From a checkpoint of a small mixture-of-experts model trained on Wikipedia: 11 layers, a variant of Adam for the experts.
Below are experts of layer 7 (counted from 0) of a mixture-of-experts language model. Rows are named router (the router's row for the expert), down (a neuron's output weights, with its number) and show model dimensions 0-127. Each number is 128 + 32 x the weight over its row's rms, rounded and kept within 0 to 255. Numbers have three digits each.
After each expert's rows: "comes before" lists some tokens at least twice as common just after its tokens as in all text. This comes from a sample of Wikipedia text that the model never trained on. Tokens count by the router's weight.

# expert 11
router:112123150136101074143113122177102127162082081142121164135134137105137157179148123107160148120155094161106171130093128141098153071073186090193121166058202205148110177062186105146189142053116107130149117178145099092102164140098163082145146156186140158114148140128076136157137156096114147124150125161138056062093085091167043121113116077129094080121143133143110132125158154113157132131070
down0:090186067089112090157141149085131143127172158119151142165201081098103147111148134092104085064121164138133103169168179124131127160138066165042107162149138092139146117175208107112130117135099134069142125123157136105123192145106140184103128033118169103167135100069129140176103128116135181136154168113135132118110144109081104123163102118086101128140095121106103104089112152152149110108107
down1:158100148125141187135111170165064099153136112142106141058112097110124144129091155049145131151102172091104091152133173122143094186153125118109097108102129129131114141161104133123144085129099152097101118095170184155153189155159127176115130255128157091137094099124150157166121138123074133127090090161122079081081080084075136139135144129189125127123115133150204082072196135129143175070126
down2:112195113130177074170129145066152147058132131111172183108127142133156172102115165188133188127144114086100159122130140173087159123146128126085131171141197122178099093071135089186139083176160127142119120099134111141138089093108123136105173145131119095105141147140178119120127091126119129111143147129172071152148180141179123129132163101126167174092157087182118124162155100151143132070130
comes before: " the", " a", " his", " their", " its", " an"

# expert 13
router:143080173104132163148150167130091171131168128161164175139135086160164118157117089145157160128122147125100154114115173071090104116113132170158107136084100128130119105109164131132167137139091082113129156189068104121118177118118061145107140135148134119122113133139150095216093086142124155160185159082096160075120149087106122066107096064172153124164152122138124157081147095078091087096093
down0:164136123134108114127145134178166159101146125097118106162187158105134065106125082117107079148150136140103095152091134114207134147144179148114109126184117069205113166152145229171090113136049183123135185119118110132144116178131136145083108003149108169127168132145119122159120176148145115164075137137129202124179092097183145164099154174151161111147093138070115124098120154156159176126106
down1:189178145110140139158111116160152109076097125154195200071088085103139116151157132109134141107183087129098064165115113082098119187132160105103149118156140105151101154127158128106083150172128158113101147174130149091140164082108142137101128053130102119136104184200207186173135085150099133121092117091078118170060126063133143121079124158132166149179139151145120094051101116130082136124144
down2:121148107157090164147163125112120176137134206065156115138088165151121085080143090102111120104181137193167092128132114138129092188116101120158143122164062107155118187095102122145081129107086090107118127094149120099157139119155153090110115053116125091118114141126125134092108070163133144182181083117114126100132151116129152140105124176125123101128160059112080172115147124107101079087167
comes before: " ", "|", ":", " ·", " January", " November"

# expert 15
router:167147129130173145147085130121124149131105189149114151175126128111146144082156158188109134156119124125147110186090160130153098147142136111159157142068103124085163073125115140168119130139137055097154096119117134154159141146057105098137134177088115116116157149124162113136164081154153116138139129122072121119149084157081127116154077104149124128109185102097087131115107145107097088128163
down13:142069145127178133133138148125118182100126056084088163137153128102175101081114158138167118129141195144092154126079113083138148120083062114139175082076147095116108103129115208132103089105166086100128103172174102109122107119192098104139167141089114100100195139100075147131075094099074145104112047167112119090178146112172195113162107096158066168130112109124158063151144130095130149169137
down14:130122138144135126076137151158097124138193144107115144149141155113118114109120153131130115186180109120082174117145115137149153126098126185134186154206178107134128092146119160087140140140149136150155077188122065066153126151146159155076146004120162129131182099155061093129122132099155110157121146118021119107195129145151145104066172122150116123093116118167124090092106127116119134143163
down15:175152104124156134098058154120093099088094070118084150124161084163113102142155078138179110102182126101076126086138151132172169131142141114129123149130082116141105088164109104154140136105152122082107125171132106107122105126164145178182131000090142142097132152081154139136138148159076116122144139149150154157127151085158125142109101145130169109104130199084123113148104132113144165100114
comes before: " ", " \"", " The", " —", " A", " L"

# expert 8
router:141117120128153076125177102156188140134151130079146064160082098107157147175162106125103146093155161153105116155178106167093133111142099151083124139229174051111127140171133080108147149204090137121089162151119166144107043191126046140119106124176171111161118109121097144159090173137115150090164107085130150125098134143062162100093076162104147092137122194132163190117112122107132134130046
down0:088143137090097115118135042100153121138085156114169104112119159111101127121161134132118197169079136075088091105112166156155123116089126201157153120157142178184107090103133060154071099116068184178087128105140120143135089059153155165073148255151092125116092089170119118127118157149158130117107135128173150159083039084170123139133121146167163119130122154166092140132152125091121087115164
down1:149160093149156163152102107124140087166102074161191180092151139068141077171211082172164144102106143141113163095114114144146131142164171134095124140121072133169108101107149154147173123103102149138085068106175133088142130102114114132166149069097184134170132102075140088142129093112155115112128118132121107100132126186141105144148064107094121121144145092156146068121130175153132057109146
down2:091089152114152152208171080131120117149142103160136131097141128127153166133142164108142082130131102094161115100171161120114138076154128092101133158111163136174099110172172175170116164087145128140146125110098102168119150123039077172161149205087183174134138099095128081118167160145150113139063126100131153066150112100093138149125144093142108097112135186103098135147189166176115122108095
comes before: ",", " (", "\n", " and", "'s", ".\n\n"

# expert 2
router:105081075140156147118144150123108158129140142135085130086113143132108154115141138108139129119131127108148138099064069128158149172127158167135157100073089148145158074118119156123140105123156145193114120143127100138122097101113146143153126112123077142114092143121114203118169125104161098152109103159114109168085132143105173107156198111143122171120117086110130117155088119085106109113184
down13:113115095121109095131104086087102072192111135098184142131140140142141101136121082093201122083160086113108119124066182160076127135116087145112048118124107082151181163148104147163141071151097065127128106122200105088126169104139142132071140050076111117140120164134130109092110057127141075142111120080065089158135111136136197169141163160140169116128105097202141109129144112126167148151109
down14:084136145128102093119171134071129159135129136082100167140157113081128124100065120168101107077143090191143103129099119081151098075119112169123124083152086103111102070103126123114094133149113108150129195146085181131142138108155144096123149145147067205093132089173070100136197144146167162066126089124163136087091169168142132084148129097096146177136113139138136101150187173152122136075117
down15:163133136149149149139111138124146098160138181111179136109102098127091108190055131136127091120133060112130177140170168107118130098121157048120156165173101060118110107084143080109105173132126067137115146073125217136154157171126110105094091214149115134090119110121141206170171151142121183135094111152156200178105155207137086112099053130118098127169147127128153134132174185045088128143099
comes before: "201", "1", "0", "200", "2", " The"

# expert 4
router:119156114088114163109125106080113101104074116167132127125091107097141148132163174129139152199130111177155119151123158140109135180138086067067103158130116144149160109126145138119185128083202106147157132145102102096094179086152134183132138120110088134151138076150136103145128082201190217087120132134109159168129100105100131059111125166135113231183146125163077070156137110111103149124136
down0:150131133098129174140179165157155163114121104100152119110092145121144128121036098099176137199124153157151165148100101145165151132171151107117174143089156174116148087119159106115127106145127188111140111196184117083144137084125133164150143088109170122124055097109153133073112168071145129148100108139127099067115169106167124149110150094164132097195141120148145102189157122136160094125100
down1:141158096126132086128044104102159160120113100131177126129096114092095111116144104140083090097120096107161101159137100131188143082127124132121140082124109149129130097124127148133140139107127137093105145100122102106171167151163141128094128002122178173101124072118118114122179095098074170203106152162084171115115130098118148120122061110115161128121157106113149132147124110125172132106163
down2:095131092129100121099125123125133122106053184176164098113081162106107117100145139092121082078134139165142109177091157198131144131150152133129118202166130131092148145070180112143132148140097161087111152143103147084086130131096130118078137018128125143136111081117124146116098084146114104136114158107126171128129135098200089129115118160136086077121160118133172173131176120151183099135156
comes before: " to", " in", " by", " a", " the", " as"

# expert 9
router:085067061061116196153108149180158157087102126132117120114162177113133124130086130100136085217187170132077134162134153090171121124187176157167154084121172134136057167088079110086091070136098110098108139092097074084172087157150112109111082100146154138128125150076181174179164191162131106092147090091159206106163078124111084159162124149108100194115135189126121134120152171114183162107096
down7:087132151133146075161125215134114159132143120074143148129134181108114133131072135140170155171186130083143180102110122120083102125120115125138087168158103104113066125136142181123156142160189123112175157138106098105140076121080096124149062095087088120147093144154099067082072090066136130086119124113110087131136090130143159141162112121161153132107123100112161095139195162083141134102087
down8:155179189146089099141130100136205134125177107083108086116125131089141114161140079122123101153167172143143092110105110154133140114101155078106098107148151141161128123128166138131137144163114101141133132157125144110101097162080130112178091187076170142060120091160107150087157128109080095165091129166145136132135128144167113167016100143064193073124168166156161117123181076140145107180102
down9:091144108111147076164068147151105161133069111086068121106159115143124090092136101126118138124096095097127118134125163163093096130176086139130125157094102142103166134124090199194127159138122084202154089127133153110140151130147175111162148153119095149138182117140179180117123151206138134093141113123176087080142131167121076159130096121125100142108113096177118074110156107112131153134124
comes before: "-", " |", "|", ":", " (", " |\n"

# expert 14
router:148179126118157144162126151124117120104166137108111149067106157111176179151111077087120094082142109086107073100178141163112115159108171125063091139156162119173118151130115106143166119140118151110133120168096163139125146171051040137190075083166176152134102113120085116124147169137076189143120172097114167137113158178099183157128147122144157142169150139069167183099148136128119142088032
down31:161148099100123100121118109170099170131115138163099152125177140172132086193188161150107142145110074133112116115155176132138104198153108146116063107120148095131101125084099179166162064131115119165130103172151214093139163123122171154113123253130194152095157132111145114124154096125169121103078155133135140146171109148156128098140160098101146139091129153132131141122126142144131060146115
down32:060092157133142180111105101126173113155084140182162133073127088111030110186053116134154124144143138137160140111161150081164137166065135189178189159133167143119185151162115103117146186139078130111107101096116091161193095157163120084109127104073162154124115128084127124114100114101041135116124138183116122123188097141127089159118139181056144134128086105115091169143102105081146111166166
down33:153116072125126185115186161117147130134102048165153102130088167096126098128144148165143136071149178081195127160140153156162075110148127114097138077126113032178136114082130111148090113120111062108102113125145101125150086094069131143073137089153123153133096101149139149119121098148166124151161180123132097119162120149169125106136197132116083091146110103164107139138142167138108034111143
comes before: " of", ",", "5", "0", "7", "6"

# expert 3
router:185176152100128102110140091102075091143185121086077076096079084110134167156212125107110115066061161151091127116134112118160202090109105127090121129134117126084112154148129182045117142129175134148084135132157208144184126132113086158150177120106086136179148079106148115141090095144152118136096153127175086169139174080122138123133124159167093152105139079117198178107161138118083184129143
down13:105073096173173108087132083132118100091092188076200114080077105144160126143112142135144091137109138120129176087076180119170124126178114085197117128121109156111125178112145156176118073106114127098086148127112043130134215176167175121098065000172077140088116179130108140177127166129115148148172118204143148131099136066125147168073158153129164148148107099124199152145147117155125119160127
down14:127150078161083145119129121133162215138094137149190142126162153119110117091142129156169134124144162119151149097147118169120108196135115177129109119126132132101085162115149165123120158108079135122139142134067172098141066119125235126087186148153112121120156181184097089137129121063129117165121156169105119145155082162210113083166105116134149091198151150100090128070121123097174158137089
down15:127118090110104122145141091087108132125124148142136133150156178128131073084145181128135124095094133146127168117152097159101093084108095103105189084120198179149109104205103129110086145051102127177159147118193084210221202127147128147090111119150158197132151094140114151125168118130057126160119125098083118090146152131108095068129141134090144114138063161132115123141149194137062079109109
comes before: " |", "–", ",", ".", ";", " |\n"

# expert 5
router:150137128099103126117113086196153074095015142131108116162102158139124103094101111135170113120162149165163039189127148132191136160155144115176146179129072097116141177163053137097134100121098120139157102087110105111090150084153098136141145195094132109094156127164143103066107132149093132151085136152155063174159156148108095136159128197164100134145091193146120098125092086138144103148177
down11:124151130136126117122124140152156181143098108123133132094155133109117147122159067134169073046075109095104137134082075112100084097137142061071140146099152151136124181177112175119166087144101129129147065177145146120110184175151145096124100225090115173080098151209153202133128170145128108136047132155074081123139126104174201094181102116121187123141155054129148090086123158114100197104135
down12:163157105140114095105136193138100151165165153173175123105150138125130101147094113111118147126178172127150114182102128159128140127154127121165096115152110141158040100163131093116158134113125079034140082075093179105139105122179118109167169016168131110092158129140133135158138128104139127164100152064112170154151143156210088142097094133123120084117160172090103136123120125118190139124131
down13:125157157151144114118137083084104110124131149063138151081213130147138134130114133106081140187176083120152156088144163150130131147024138149061137120128131139114101139163120124153161175121157110116117116137135107161129132140184056131099132086147146134127071170091203149140130125119149107114147169131142165050106122093153128097119131143123096174160121083118124089141118122129140144155104
comes before: " a", " the", " and", " he", " but", " which"

# expert 0
router:127165075045102098116128138125138098083211114092048127129077107136161114129159109117102099087092135162149114127161137137129180141116120146112141130205176091085165153126183102139113087096177163088133208060135147124104076150138096156105131076152170118139132085052151119170069107148141159118134173090053188169119146146176088137123149139166144118112103125138142093100193093133119156122082
down13:141072136134144143087094078146159126064176115093130168138124158089154151165101123120112128142078106073127185108044089044143163133157124091135168125130103142144106154188174087112120156162208123137146157153088074161110069143181065076131060099152116080105080120119093097119092162169060125065071154138185113177095118071162088171106104145160155123166145163163129141071158119137105124093114
down14:136123168210154150090124149114053135149145108179109093054174124117092067105158099191148076156115080160114104105099122173136052187121121094159150058112176172143129128115092110099112077123138147087075109122170124095130143131158139116147136117151100158172147123049147173143154127117137117134109179218072105166112134135134146148160156132170173135139118109180183150128083123114129145133146
down15:142176157111126158089119060110230161101056139124189108132089139171102118120092130174163131135135186081138104153134174165150147150147117054153111076137140082123158078090218140128136120164115148105080121136186142108137125162139149150133129165205138094183140170096125135153126118161165110113108155151147130163135125142156132034143125154136144154108134143187109135155143139093113150076087
comes before: ".", ",", " in", " and", ".\n\n", " years"